Experts of a small language model.
Size: 13 layers, width 160, vocabulary 4096.
Experts: 192 experts in each of 13 layers, 4 picks a token, a softmax router.
Below are experts of layer 9 (counted from 0) of a mixture-of-experts language model. Rows are named router (the router's row for the expert), gate (a neuron's input weights, with its number), up (a neuron's input weights, with its number), down (a neuron's output weights, with its number) and show model dimensions 0-79. Each number is 128 + 32 x the weight over its row's rms, rounded and kept within 0 to 255. Numbers have three digits each.
After each expert's rows: "comes after" lists some tokens at least twice as common just before its tokens as in all text; "raises" lists some tokens whose logits its average output raises strongly, later layers aside. This comes from a sample of Wikipedia text that the model never trained on. Tokens count by the router's weight.

# expert 17
router:121133153114144099152121081200130110108194191133178123129129135097151145118108119140115155149216139107096121110120178117184141079129109102144106175124122119144182193127071139122095126142103185183120143141154118149186072154097105180141126138
gate0:122127097155114134121169153149156086125160084147199109138189124121142192105106148176137098165131077176211154156164147142139147109187209129091076134089109128136133136094144172119133081044136137151156084132132076133128113117114099124094152134
up0:130183122141136141129084163066146153107138101099104137076071108111135121119176152071101133068084164139099126147113115128061129165106037162120100115175143103124160103138173095156118147118192109093085125073153174129094151072150118093119133172
down0:150141130105155147098168058123141083129198131164130094115112136167106113079114109199133160158158093154017120111163168105170130149140109085129094103124091118140143136088050155167106163187086178115059135161177089116151077143094122113137095116
gate1:131119110062131178096131106118138084116165100156097126121154174165099158117128167119161118108119086106131115118117108145153181099153141151129150151093134081142154144150110147112223165140177106136153118149089151130116137098186090125116131146
up1:198134120174124152145056141073146168142129128122144116162111137083148145143113107128117130153142151212144167154120163140082111111090134144120071122147106110105142095083143111150106094126137101145097135118168074086150116124154132140145169034
down1:152128056202072118126114088125102107068108114133114120176146122145176180159114087156116139098166141150096174133164112135169115229140156074113194113096145125136099142084086168098134130078162173129060107159084147118145075084071168129075108127
comes after: " the", " The", "The", " and", "'s", " his"
raises: "resent", "arily", "iew", "″N", "ev"

# expert 184
router:150168144160078156192131098157139100106107129146181126170142070152122200176149090088134174122163123136089105099099135154071127109125076179129165145124203126113131092184106104122086153107117144148151110113137136139152160143142136149087140092
gate0:177122089139122098142164155127122146178189155083064085154074081124118061168160161083094108157154125143121121109088183088110170163142124125132141205126123068136112107087134097080082179102140150133103146158143170143076132123188133123121116123
up0:138134112157097093120144140106145154136098180090129085199112046067105117092165086061082168172163126130157121080133049122142171172089139134127160153098134098145133097106083089116065153123085110150097114140151135114098121139157147136125159143
down0:168137120079109129130174102126225158169123108152082147145146141059138147135113126190102168122096121186147058146101085099191157143115143184144165103115164106098121136167200104144127166118171102166196133095089145053089089154093128153105127138
gate1:094140072158113097136104132133138092156174131163107096178111132099172154082090148123175128090119097077149160122115161098105112105165126164149122138164124139136129098095138162137179089180208151103147140128142128172068155109156092060167095074
up1:153074164107141092172085124137093163107117180080166162097146157176107058108133081139084150130141118157083085079149116176179148128117132066071097127116052135111129173159124158133138186159086082168147130127124130140101165116127128129127145149
down1:132151120081161119134162139088074171119067085129127161126130077129078146126134084098109121142125160103160106174145113176177120126104100212139080127161189111100119166057140154059148142112093134125114145142154171149176064129127138178164171131
comes after: " t", " T", " p", " sh", " d", " st"
raises: "m", "n", "c", "ris", "ron"

# expert 103
router:119122165104158157106128064171148119137102095095160090132194115075100093128184150111085090091143128144126135169108177104110127197080091156136177154176098112146122140175121085125109096110117124169072148123093095100078148056090157125119149172
gate0:165103116103145139089065105104120101160123141081104089127119107107134131138164150130130176171121133111136141169164173177141151172148090131120159130143143115149096097143168105163119103139189125168165138081123145149102150172071129134126171073
up0:078141153129128185128118113141131122100130176132164148116157100225161134134098143189144173111153103147116078141144137101124163093178116207185090114087123100145106175129125184125161180137105177148137104179112111114094096127170135082162107137
down0:108199130132123131108139136167149039076181178122170131085104133133099079150097092131183078146115136151038116109147117205129096134121119155104126108155121105123152181148079116080114156154111147146092114113165070181089110130162078147149110166
gate1:091119151140113104112174128152133119131125170129145146084142154133099114154132147084131116093120075077112083099106184116170141138069146154161136131124107131097083145138085140097077096065102160063109165169120121110123124114127152169140137184
up1:142122091054110189137116065098140054106064158059155127124143114154126109151139103153110092116104099106124150114135153155125132118169160127145081093134103153082111142137234102103126103098093113149162124149124134173130090082162100066140161096
down1:068142080128114129095123112118130156147129126129152119103125142116196120114181138060134111172167139045104142171128121098089117117163159121139128138175052131132104113020093218186124129154203183129148118119181121164098113134136110171100145177
comes after: " of", " in", " to", " on", " from", "."
raises: "oted", "lected", "ñ", "ominated"

# expert 169
router:118105158193109191123186090119143111084066131191122174120145126102157063121085137085138142086187088099136122116115106130089137141134131138118167077119140123119077107154151119109177120175151096148091034174079072105176158131149108097119107130
gate0:143212087106234138113142119107167123144120146147069068115084159147158160142136064129115063109164097151109107078093126115137137093128121116124159109113102177079120184112139091097091098093085123082133187110119173126127139117114140117110125136
up0:105053095121099093130105149158093118157169157111153156186163115144117125094146191167132205130137139141125134152131149146100098142061126079189128188154160105165125093143115168145175136121146113168141123104137134136123076157101103052124122168
down0:157102135154117123151146123170157087161125149174210143108134123116149096143077158165111123127223102109110079058134194115096177127113130138084092115178152112142098117130114149121132164151157183125112117109123147136097081134185093159063095096
gate1:145110113144170030216161153144171104082155082104138128121157179117142151105127186134149110114084104122134103062119134197077134168153149186085117108113095154131149129094134155070132079119155116110180115216160121120124147110144132066112153212
up1:119156116129100159100080135170108157120102088172114125112054074128106155169137130154124109135171160159132128180141115064172078096101127116126114127122118091090081161201122150131119160139157136102115169080049155141143166139109146111131092050
down1:139050101175091042155105122156172178166115112173040169073136125191160102130145127135141059128114160128158142104126113159135117110123137123092142117132121133073099116108120142115132117076096154116131104164139120183105141081134080075163142139
comes after: " ", "0", ")", " |", "%", "1"
raises: "|", "==", " way"

# expert 94
router:122121120128089085134165147143179089165120084160120112047143089051066126093122169127112141148148194148225155099114116091074092092097126107050087130098116134083135116140162144170169144106128121103142163063128096096137095128171129105116187143
gate0:173107142183104117141170116144092099082156116110150091121103149118137142104111165105109135111113133147177153089093081164149077084147136123108089176172111095105180157095124134121161136110106111127183131107090049180096143184216113147120156171
up0:160138133175127115188077172170122148175163137107053163129166140166101050208175093105106189133152117117094165113107115106109110117163138151118097139128098140091120194187117176144118147191176161101147087079120114121121125111107064105106120134
down0:182145116154126158141093138112138143102188137084104154167111154180116177074105120178127160090106089181055109131113110145170133073115111054184178123131160132149124118167138096125136113147045150127151057191211119187136114116052162120165080175
gate1:127131101162077111086170076085161106157118161137205140140114086152127133141124133150114099162114206131127127113114131153092089106156128145148120100089169086172082133140152187127128158136179090124176098115117088159154128147171121151177128089
up1:181132122073137152194121074095118171066136108109095090130104185059102130142095124132160145100133152118111085128159131110114136121110126128100154162177113149113102185025115129115102169205104142144093137137136099130046157166088070115039126089
down1:143132110185060120088157084139159110155149187109186117105158081124142116086131161109138106172168144102189136137116241143107135097171127093120169110116138160185153126102114125142105137094120141112089106136115128114141127158071156087173159134
comes after: " K", " J", " M", " G", " H", " Y"
raises: "el", "ac", "on"

# expert 50
router:138080146143092098099166068086111144110120145115126085151084095140133137120095126177141140099107068169180077136135163166122147167119087078173064116205178124142140177116115115158122162111099122095165188132107100114178127169119092171169110141
gate0:070114142114163134091144136120120165108104136106113132200071168163119127123112154071096134203177193130192124143169178180119150192125180145126148121080135189171185156113117157103124136180156168105143180107074163122147147124171101103126101133
up0:112122154153132140151044091078105093160134095143132132075130095106093148105141100158167165077071086105023154085129156074118119065078136141112181112177136050139135083137103135167102099089110105166115051130169082109117143138144162124149128064
down0:125108151104173073146109149124073101149143088171085160136114150135137116103201124103094099110128121100119137193133129113088132110125105169118111119173096107175154128083142157176121139141093118118108059115106151099127110146158159138172114095
gate1:162099112149171176092060169110053139147107128140125127183139196164138120091108171176119078178169135099112098104108141140102125092139156079096154125135125144093154171114123070187166197148120087115125130137099038138151088143159106091086129146
up1:071080177071144135091133115125193105102114164158075128147122110043154132118140107091090129086123152118179166123185163107129112192080144159123105117136150178145130149130191186112156095161146106134190143141131166095103157150153093108037107091
down1:182169124140116171106134151141120145184134120157132164136129127088169121160077072166082093087085103111124139172152123078170174145133174120188089161159123117149106069131136060152144097131110134136058154074155147180122081086103108196104160112
comes after: "-", " A", " the", " (", " \"", " N"
raises: "ber", "ks", "mer", "s", "vers"

# expert 8
router:140156117103079093158121096109102138112126125163122102082133109064081121151131152114106167190161153122115164184145155098106091125106164172150167099124102181143150193096141101145085182061077114103119157135147128077159126117171170095100168104
gate0:139136159065125156083149137141120175098162142157093081114074056175120067187168129111096112071072164095147160149125158144185126136115146155122182121147128170099172055105047120121170127162096129083116180145106166157125157142157097142091140126
up0:148105134089112149100147116168107149151136116167055069071064080153150107153126106096079132112094122133147159149074139157160083130107187123101151127157145132096202057137061116156172121160116107079138176148127155149139161136132112137124137114
down0:116063149174150125135148121178158092112125116100126117124067129127127117145100066126152116201166161090119059120096222104083109132101102118061084108107163136098140127137149110161149106116150130129131153155062145118106158183132154139127101181
gate1:043182171101163110157143175149121118089130071175162151144115109146136139072103142102179115094131142131128100175115126127070096142164166111174158121149169160077175146116114095093105151096116167117117127097169111064116088143125192129114115116
up1:111118090121105146167119110114130082089198172175162118116155148146155101181130081138138177147135189128141129156123097115136182137130121119109092129107112085147143132122076167125112128104120174121088123056089176121155148092147090217123082146
down1:098053154144148160149119140171102120173070175138131161177153100128170131089167117218182065175079102126191137098128156100100182109124136117098154137173142119114170159131128094151192155124131099103129117098117114065160175138088127143154084114
comes after: " B", " b", " W", "B", " w", " sp"
raises: "it", "y", "ar", "iter", "one", "in"

# expert 49
router:193131115145079138156108124114148115153220104105135083138134173114132108133134183096096150167182102097143213115126105138109089110119166147114180159116157177124075140129147129148098165148093164148155162135173168049144178131146118093058116108
gate0:154146134171084069221111203144101137166091123114135143153177149140178152056177108054154156180156177074080162163151153137131107141147124108085084122153107177186102129110126138127099093068094164090150109113112125121096140140121123143130156164
up0:166176139155115143165182139083158143152134102163105116176101131123171083083117109108124175135136173129150169065146145128130165062122117180074111158145129107143131127109107100109145100145072143145202200154131093100077149202158129107109146152
down0:081151073141117185130158140127125140149105188156107183091115058154106109147113116143138157117137083167119097144127109115106171138125185103109155052092156118162116141178223169114180091126186127137141131123130187109122131134172210108076137099
gate1:168150127150135131088127091111123168146101178145096121114116130211159130093143141089115109096106122097120156113164131121134055132158147206148164103163115110120152155173196123138127103113127073114177177189139164106165145138133082148137076064
up1:193164134156111153118132148139146107160167136081088072140127140183138096106101160044191107067125088133095087125123147137157102110180128103133072098132123099141145157136062183140111119086102140202104099138148119114105076119098090211117102136
down1:144116133126177111104168125130090140161113189105088116151142127107101055157108168132135101093119138176118166136167128177183131122114143133143148093156084082064148121165096113176032113132120135156126169183142161143108122142058156170138075127
comes after: " P", " C", " B", " Ch", " p", " c"
raises: "ica", "ik", "it", "i", "o", "ia"

# expert 5
router:149154186074151136105153133153102140087118096139123094105149098108149073169104179099136162092180153126195112084164174105103117115094081149117088084132142111120155187143150188108142145177183190095152150150124177124056142197135128115154069116
gate0:067102104123130084133148121110102141178141189123123131146090099130176113163132124094143092098142144174171143146153098119078140083092163096121124088099143121119119089130149172135099129136118194109126118101173130190094182127216175083146141059
up0:116175088147117131124091105113131141133092169149151122082163121096156154119108110112077109173121100081107146102123121089168131152161116112131116150086088164091131088096088098150105130091132071169146131128096097159141118098082106157151174183
down0:153130061170149148117158178100143167091155156059151115093131131095079241155082120124117160076144161113166154132141116102148117094114140139150133139103134120079100112162081166156117046084116108087036126115141115155182154128096120096157100157
gate1:143100128100146152185154166138106121128123115134112109130140101070143094156094106102156133057118089124148154114167132114123129087072155119134174122118129093141143159144135166114154142167091195119159102150132135139101103157156137099171099127
up1:140145128106114117075096114116103127176124113131180118120099111160134093070144134117139125152131180145103056129080097125116133126191146158136130142156172139116105093117147147104134069140178128156137145120144165133139109168172183132115143142
down1:182132107119086077136103086146086113156119083132167167146094109109128170118133102136151111166124083138135142068141155135171172134135093129151179128137127074115108151136127152076136116161083222125130157121121137067119126138134155157124146136
comes after: " |", "|", ";", " September", "-", " November"
raises: "ept", "9", "11", "ult", "10"

# expert 95
router:096141134099141128090108103147119163106080113075091111102149156118076070146155131164106193139142107084097141168103112103131172170124145117075151130124144113108092108109123097110099129136110144171120102158080163092115094114063157154059204126
gate0:129133125101165135092097078121124178135122080114061178172040163174133106110115165101079120144106117093182143100150133185119079116132142157132119179160100166093150142127105099145122147177064124083138145120158149137051159091164154086120135141
up0:133142148154143115173146133141118059162129153129151081130146080144098156130184100154123063143171114105104072142162171103186129151140105092182111126122130071144093151139143171129090085127160133226094172136118137116193140151114119137180110095
down0:120108070080159106155090154172072087192056103106140150098111114139088087128139067136081091083082097100131174115108134127171101093118098166120117081156142154124158135150145139161072154135094140110085091124138092132116105123070086182155164144
gate1:111125117131149154142095114114056093105142137130102084162171128143153136149104061135112141089154183036092108137135131044169162130104105127146050118141104132154147146097085176149140105099109160161123099131097107078088101112089138170128150108
up1:072099099141165109114136063149155149157099144167105135129100107129177114070173155109096116221090088156184087175160146154122138087088126134141102155138136080110117127134127101118129127171174104092140150118184136144142106130133124060099085208
down1:123145118070126092148105188115137138122154154052118075121143139123205072156100108096112130085111127092101129190148113122066145133162099132132127134144089099137082168160127147109090145120150122173110103189105067181069118118201132079137177112
comes after: " |", ".", ";", "ie", "°", " –"
raises: "et", "ette", "ot", "ew"